Below are experts of layer 8 (counted from 0) of a mixture-of-experts language model. Rows are named router (the router's row for the expert), up (a neuron's input weights, with its number) and show model dimensions 0-255. Each number is 200 + 30 x the weight over its row's rms, rounded and kept within 0 to 999.
After each expert's rows: a language model's description of what the expert responds to. This comes from a sample of Wikipedia text that the model never trained on.

# expert 19
router,202,184,180,187,145,190,198,201,189,176,183,200,232,180,182,205,199,273,196,202,161,159,167,189,233,203,195,210,200,196,190,157,218,244,199,220,143,168,153,243,176,209,150,219,160,164,188,254,171,263,152,170,233,196,172,229,223,234,220,211,203,212,228,186,187,170,213,176,212,213,271,240,247,203,225,247,241,234,193,136,170,202,192,206,229,277,258,193,257,167,171,198,150,258,192,224,257,173,202,207,228,206,191,180,189,203,214,221,150,269,209,149,219,199,230,211,154,213,236,220,233,299,166,186,176,200,209,176,218,200,219,230,223,219,216,215,188,211,215,207,140,215,187,178,178,157,198,224,255,207,171,184,200,238,204,192,228,208,171,190,226,228,187,164,190,136,175,221,197,212,186,226,173,198,235,211,230,255,199,205,207,127,214,195,253,224,185,159,231,158,194,217,229,174,244,213,197,185,176,165,190,247,201,184,123,215,208,224,193,206,211,145,197,139,191,198,192,216,217,227,243,238,207,248,165,269,234,209,185,193,185,182,156,218,227,206,238,197,224,224,193,166,200,198,199,187,199,170,247,161,226,217,185,202,182,188
up0,166,191,183,223,268,233,230,255,203,227,188,189,215,188,177,210,215,203,172,225,240,204,209,170,240,220,202,229,219,207,192,192,196,245,222,139,167,234,167,171,245,223,127,171,160,202,150,205,195,247,165,211,189,184,170,205,194,203,223,190,184,190,191,194,242,179,189,144,166,171,147,131,173,234,170,203,188,217,231,243,223,221,248,227,227,203,178,232,196,243,196,172,217,181,209,191,199,223,200,195,156,201,202,261,171,240,195,217,186,217,191,160,241,192,181,133,193,273,219,210,166,175,255,174,158,195,186,187,206,212,190,180,195,146,187,207,214,170,201,173,175,215,234,174,241,184,203,203,207,158,170,180,198,213,179,192,213,199,119,157,207,175,232,228,197,189,181,221,155,202,164,210,183,207,207,235,217,156,237,190,221,210,191,187,216,152,211,195,196,212,194,197,194,224,164,261,285,237,186,180,178,156,202,261,217,191,208,164,224,190,248,219,176,183,186,255,155,206,188,182,190,200,165,219,196,180,241,177,259,203,210,179,174,189,228,108,220,232,170,261,208,184,178,155,221,234,129,225,166,197,230,219,243,143,256,163
Mid-word er/or pieces. Word-internal pieces like er, or, ur, per and par inside longer Latinate words, such as imp-er-fecta, c-or-roborate, op-er-ated.

# expert 35
router,218,208,253,194,189,222,193,175,190,236,187,195,266,155,210,185,195,204,245,225,203,180,178,239,178,207,151,128,217,211,212,185,195,201,190,178,205,220,151,188,198,220,142,198,175,183,181,210,229,157,160,161,247,234,199,229,220,223,224,172,208,187,202,200,181,198,207,213,187,220,187,185,198,240,222,238,209,181,178,183,178,241,215,224,213,267,199,175,263,243,188,219,191,184,177,215,208,177,257,204,195,187,222,174,173,181,219,262,217,227,195,177,226,126,210,231,202,212,203,147,235,220,194,227,188,257,224,173,197,143,177,225,221,214,201,141,212,173,168,213,205,209,243,188,241,205,214,187,205,214,181,203,186,180,255,227,232,199,114,153,179,176,188,199,149,186,166,210,172,182,204,229,158,189,192,227,243,200,162,178,178,216,194,178,245,208,192,182,260,232,127,219,254,174,200,202,140,118,208,183,222,189,190,220,155,239,216,251,143,263,187,274,185,187,193,243,145,219,212,187,251,194,204,191,178,200,171,189,157,237,210,164,195,224,215,189,226,217,189,201,176,217,192,172,189,236,126,138,269,179,222,245,186,191,185,235
up1,153,206,174,213,193,106,213,174,202,164,220,189,213,225,174,213,216,186,185,192,185,186,219,214,176,154,197,148,203,214,196,203,205,197,181,211,160,287,181,202,234,178,205,197,196,177,212,209,220,269,151,232,194,255,144,167,214,185,179,247,202,144,189,201,241,171,198,182,190,144,229,241,213,178,112,237,177,150,162,205,191,199,174,204,194,200,249,201,207,245,209,175,255,174,180,181,162,188,160,236,133,175,181,194,178,209,224,226,177,217,236,222,173,179,200,183,192,226,197,229,202,201,179,189,157,164,184,168,167,207,180,150,204,235,180,136,178,204,181,217,155,218,193,151,130,159,194,189,187,198,172,173,173,176,204,213,198,214,182,144,164,180,208,229,187,216,153,218,199,202,176,198,172,209,243,241,197,199,167,203,234,258,249,177,181,233,248,225,226,239,141,178,263,217,158,277,174,210,233,231,226,223,207,186,162,205,213,197,180,169,174,194,154,173,184,187,187,211,250,221,160,192,195,257,211,246,180,184,228,259,185,241,175,189,229,212,205,181,191,183,167,235,206,170,236,140,214,201,222,219,248,174,192,180,199,240
Foreign place-name pieces. Letters and accented characters inside non-English place and personal names, such as Cádiz, Oklahoma, Mogadishu, Oaxaca, Saudi.

# expert 58
router,218,188,165,196,217,197,185,174,244,189,136,177,234,206,187,224,169,255,167,219,175,146,205,202,176,200,153,195,190,176,282,192,120,197,186,183,188,208,188,198,148,194,140,253,178,217,145,229,197,227,182,183,178,230,135,238,216,200,207,156,211,196,186,197,171,212,250,196,184,216,221,234,219,236,207,202,225,215,210,209,190,181,216,178,206,222,213,208,195,230,205,238,169,205,182,199,230,198,181,248,230,235,210,189,131,154,201,271,245,210,247,206,195,213,198,225,186,223,150,204,184,213,202,170,188,208,226,157,192,235,223,218,212,217,244,155,225,170,183,174,170,216,217,209,252,151,121,189,230,234,173,201,214,186,196,181,215,176,231,150,216,258,172,196,174,161,181,261,243,207,275,234,179,222,183,202,194,253,212,240,184,175,235,198,200,230,195,184,214,166,196,189,212,138,259,121,256,169,209,165,165,239,167,236,223,206,234,212,201,217,233,241,229,192,180,191,155,213,258,168,218,186,213,245,188,234,210,181,185,166,192,201,204,247,189,234,210,170,195,171,156,188,177,122,188,191,208,175,226,200,243,229,184,200,161,199
up2,184,170,200,191,199,198,248,220,237,155,230,217,199,192,195,269,211,172,234,226,228,274,206,208,192,167,118,249,211,207,196,182,126,205,210,182,141,186,203,237,230,196,214,223,242,197,215,226,211,171,236,220,210,179,186,223,188,246,258,110,247,244,217,214,208,216,213,214,235,179,237,226,182,184,139,193,213,190,201,223,251,215,158,229,185,270,215,187,204,229,218,211,204,255,223,188,209,224,243,201,221,171,218,212,213,224,206,174,183,254,223,177,164,218,174,202,224,198,201,193,169,223,174,180,191,212,195,194,222,221,175,203,248,224,191,207,183,267,212,208,186,209,251,181,261,207,203,194,194,175,211,188,300,184,224,205,230,165,188,182,203,159,171,147,233,225,212,162,129,244,218,178,213,166,134,191,244,180,216,183,234,213,227,198,168,208,204,215,191,162,248,195,234,231,163,215,181,226,215,170,247,185,211,208,190,185,209,182,212,205,215,178,244,214,244,239,231,195,237,206,206,161,194,140,222,186,238,160,171,231,182,190,177,145,209,168,254,209,214,190,235,158,234,168,198,191,230,232,219,195,237,141,155,183,226,151
Closing quotes and adjectives. Closing quotation marks and brackets after a quoted term, plus descriptive adjectives like different, small, original, various, and endings like -ate, -ult.

# expert 38
router,286,212,208,215,172,207,168,198,275,141,141,167,245,213,236,217,183,258,190,171,200,134,234,196,152,223,209,204,223,202,221,193,208,203,220,211,184,172,175,155,176,192,220,197,165,239,160,224,226,193,181,146,201,216,132,192,211,230,202,103,238,184,244,162,193,172,181,221,178,219,191,183,182,237,221,168,229,203,220,188,227,216,173,198,215,211,230,191,240,209,220,201,207,213,208,225,238,194,178,214,239,189,255,218,155,175,219,228,207,206,275,200,208,181,178,212,180,251,230,189,233,237,168,144,152,174,207,164,204,188,251,240,199,219,231,149,249,160,235,162,160,222,197,147,223,188,122,155,227,203,220,195,208,166,252,228,200,180,199,197,205,237,198,193,199,180,195,235,193,187,226,222,169,215,171,204,195,199,208,246,170,157,230,178,189,215,190,122,200,171,169,196,201,155,237,177,227,197,170,201,166,240,124,174,202,169,171,186,171,193,230,227,205,265,232,200,161,221,220,181,242,242,198,206,210,234,138,139,185,172,172,197,197,223,200,219,199,198,189,187,164,176,221,197,192,164,208,196,203,209,194,205,153,188,164,244
up0,198,167,202,237,235,227,226,233,249,209,201,215,207,189,181,205,192,210,203,193,185,208,245,187,217,222,167,198,184,249,202,185,252,246,218,158,217,167,202,153,191,223,175,199,157,231,172,190,185,194,152,182,218,204,143,181,207,151,217,242,194,197,181,197,187,171,225,175,208,200,193,216,168,250,178,261,206,189,249,228,178,223,180,239,229,209,181,205,215,210,191,155,254,185,166,162,241,188,216,174,205,210,132,252,153,211,204,165,219,201,180,174,219,177,187,182,238,202,293,246,183,218,175,230,174,199,157,184,149,222,185,225,278,186,184,181,256,217,151,214,193,220,221,175,194,209,150,168,194,155,154,200,176,174,184,216,172,233,166,198,179,188,218,204,201,228,192,151,271,165,208,192,184,198,173,250,295,186,175,180,255,221,166,225,205,196,176,215,154,221,136,177,187,181,223,243,206,197,219,162,195,119,189,183,227,194,184,211,153,164,199,256,150,191,181,225,158,175,227,168,252,177,243,187,208,164,154,210,231,244,157,201,209,261,195,203,194,261,182,210,205,201,210,163,202,190,211,193,160,173,219,219,180,182,248,157
Directions and d pieces. Compass words after verbs (extended east, turns south) and words like back, last, again, plus letter d inside words like upside-down and up-to-date.

# expert 40
router,217,196,181,205,196,182,184,174,192,157,130,217,214,222,204,194,159,232,168,219,176,226,270,233,192,229,227,226,241,208,224,188,208,215,215,221,169,162,163,217,181,214,175,184,185,201,150,224,222,241,137,156,200,229,148,210,229,193,228,177,242,124,200,155,125,175,228,233,147,203,177,196,209,294,198,231,225,201,212,187,169,255,147,183,210,196,232,220,190,285,208,196,191,180,182,194,255,164,197,214,190,204,242,175,157,152,235,220,224,213,201,208,211,177,188,227,168,296,192,185,292,205,219,126,194,204,237,213,217,214,234,250,193,207,219,185,225,173,147,166,165,201,177,173,231,202,196,188,190,166,177,196,233,239,195,212,254,203,159,186,186,231,194,232,161,187,218,253,179,165,259,208,189,186,255,225,215,245,177,225,160,213,201,196,192,214,178,205,185,204,155,204,207,161,226,163,199,193,196,171,139,224,190,207,207,217,266,174,186,218,195,154,165,225,193,236,232,221,230,183,195,224,188,182,195,205,213,184,201,189,170,173,192,254,159,202,215,190,247,201,179,217,200,183,193,162,165,193,224,209,178,255,186,182,168,195
up1,266,195,195,214,213,176,214,183,189,206,263,239,182,256,252,196,218,198,174,232,187,153,208,213,167,172,188,211,185,264,226,196,166,180,217,203,151,222,201,178,212,157,225,214,228,180,231,230,202,125,180,180,170,203,99,165,207,210,189,223,216,220,226,202,239,190,229,257,152,167,204,201,225,144,147,212,193,219,197,218,187,216,174,202,212,238,174,186,132,191,204,179,157,173,152,201,176,212,136,170,191,157,185,192,181,274,240,173,212,177,199,182,261,211,193,184,127,206,168,177,235,197,214,199,130,163,144,229,200,233,188,193,220,185,188,187,193,238,207,208,237,273,202,239,155,216,204,180,187,182,204,165,180,124,223,182,215,200,194,201,186,198,182,204,144,211,201,153,200,179,158,188,237,194,222,209,213,165,193,152,213,240,229,201,176,181,249,255,224,196,168,213,228,198,197,266,154,201,238,201,193,186,220,190,164,228,187,186,199,227,137,214,182,211,215,197,188,207,173,137,161,218,141,210,167,188,188,185,198,215,156,188,230,235,203,209,213,150,203,187,150,245,165,196,207,166,201,239,219,180,192,153,218,158,201,177
Clause-linking prepositions. Prepositions and conjunctions after a verb or clause, such as as, after, over, around, before, due, mostly in sports and narrative text, plus table pipes.

# expert 9
router,184,214,205,181,170,222,179,185,209,150,147,190,230,239,179,239,170,198,207,214,156,147,221,248,209,196,195,192,225,212,239,192,176,171,187,185,135,155,131,231,182,213,175,211,156,236,183,208,240,255,195,164,183,256,145,224,182,194,223,171,256,187,177,207,123,199,222,210,202,219,230,244,204,243,217,229,184,224,186,170,181,197,191,161,239,200,201,218,211,144,215,201,217,172,151,195,240,190,194,210,208,142,229,148,135,172,218,197,199,249,228,226,200,179,176,221,197,205,208,202,247,255,175,204,159,210,214,165,229,236,235,235,166,209,267,187,187,227,212,168,158,265,213,204,235,203,202,215,198,227,186,174,267,213,281,202,261,183,190,197,147,209,188,164,216,176,206,230,236,180,247,201,187,226,215,223,225,209,171,185,178,189,179,192,210,227,144,176,186,180,191,178,219,209,240,227,203,202,220,229,186,292,199,214,166,187,233,209,209,178,264,194,178,243,222,247,179,239,229,190,211,205,229,196,178,216,217,145,193,215,188,152,192,208,206,174,250,199,206,221,186,195,162,180,159,207,150,183,207,163,248,227,129,211,157,226
up0,171,157,210,197,241,193,227,199,216,211,218,163,155,186,216,227,182,186,171,252,209,229,214,194,227,183,138,194,243,211,173,162,206,177,189,198,219,226,215,189,248,259,107,180,191,212,184,199,226,204,209,160,194,234,205,196,160,186,205,203,185,201,168,174,177,198,209,159,203,175,194,150,199,208,199,197,222,248,194,228,192,226,214,282,226,195,186,215,192,235,164,150,218,184,151,162,179,253,202,203,166,214,166,203,162,197,209,177,169,199,173,173,233,162,140,174,163,230,303,179,190,165,200,209,211,179,170,189,186,160,150,195,207,174,216,179,177,208,194,215,213,202,216,152,202,227,170,190,161,165,194,151,184,177,194,193,197,214,189,203,187,210,212,225,186,237,213,205,245,194,231,171,165,203,162,198,249,189,224,203,255,215,127,219,189,198,198,211,190,202,136,176,213,208,147,205,227,198,188,226,136,167,175,273,156,195,213,196,148,178,199,214,133,185,211,264,214,203,214,156,178,143,167,217,219,152,183,186,283,225,216,241,184,220,206,124,198,243,189,221,221,211,152,208,171,255,181,194,160,183,227,203,235,194,272,166
Conjunctions and prepositions. Subordinating conjunctions and prepositions opening a clause or phrase, such as after, because, until, when, that, if; also inside song titles.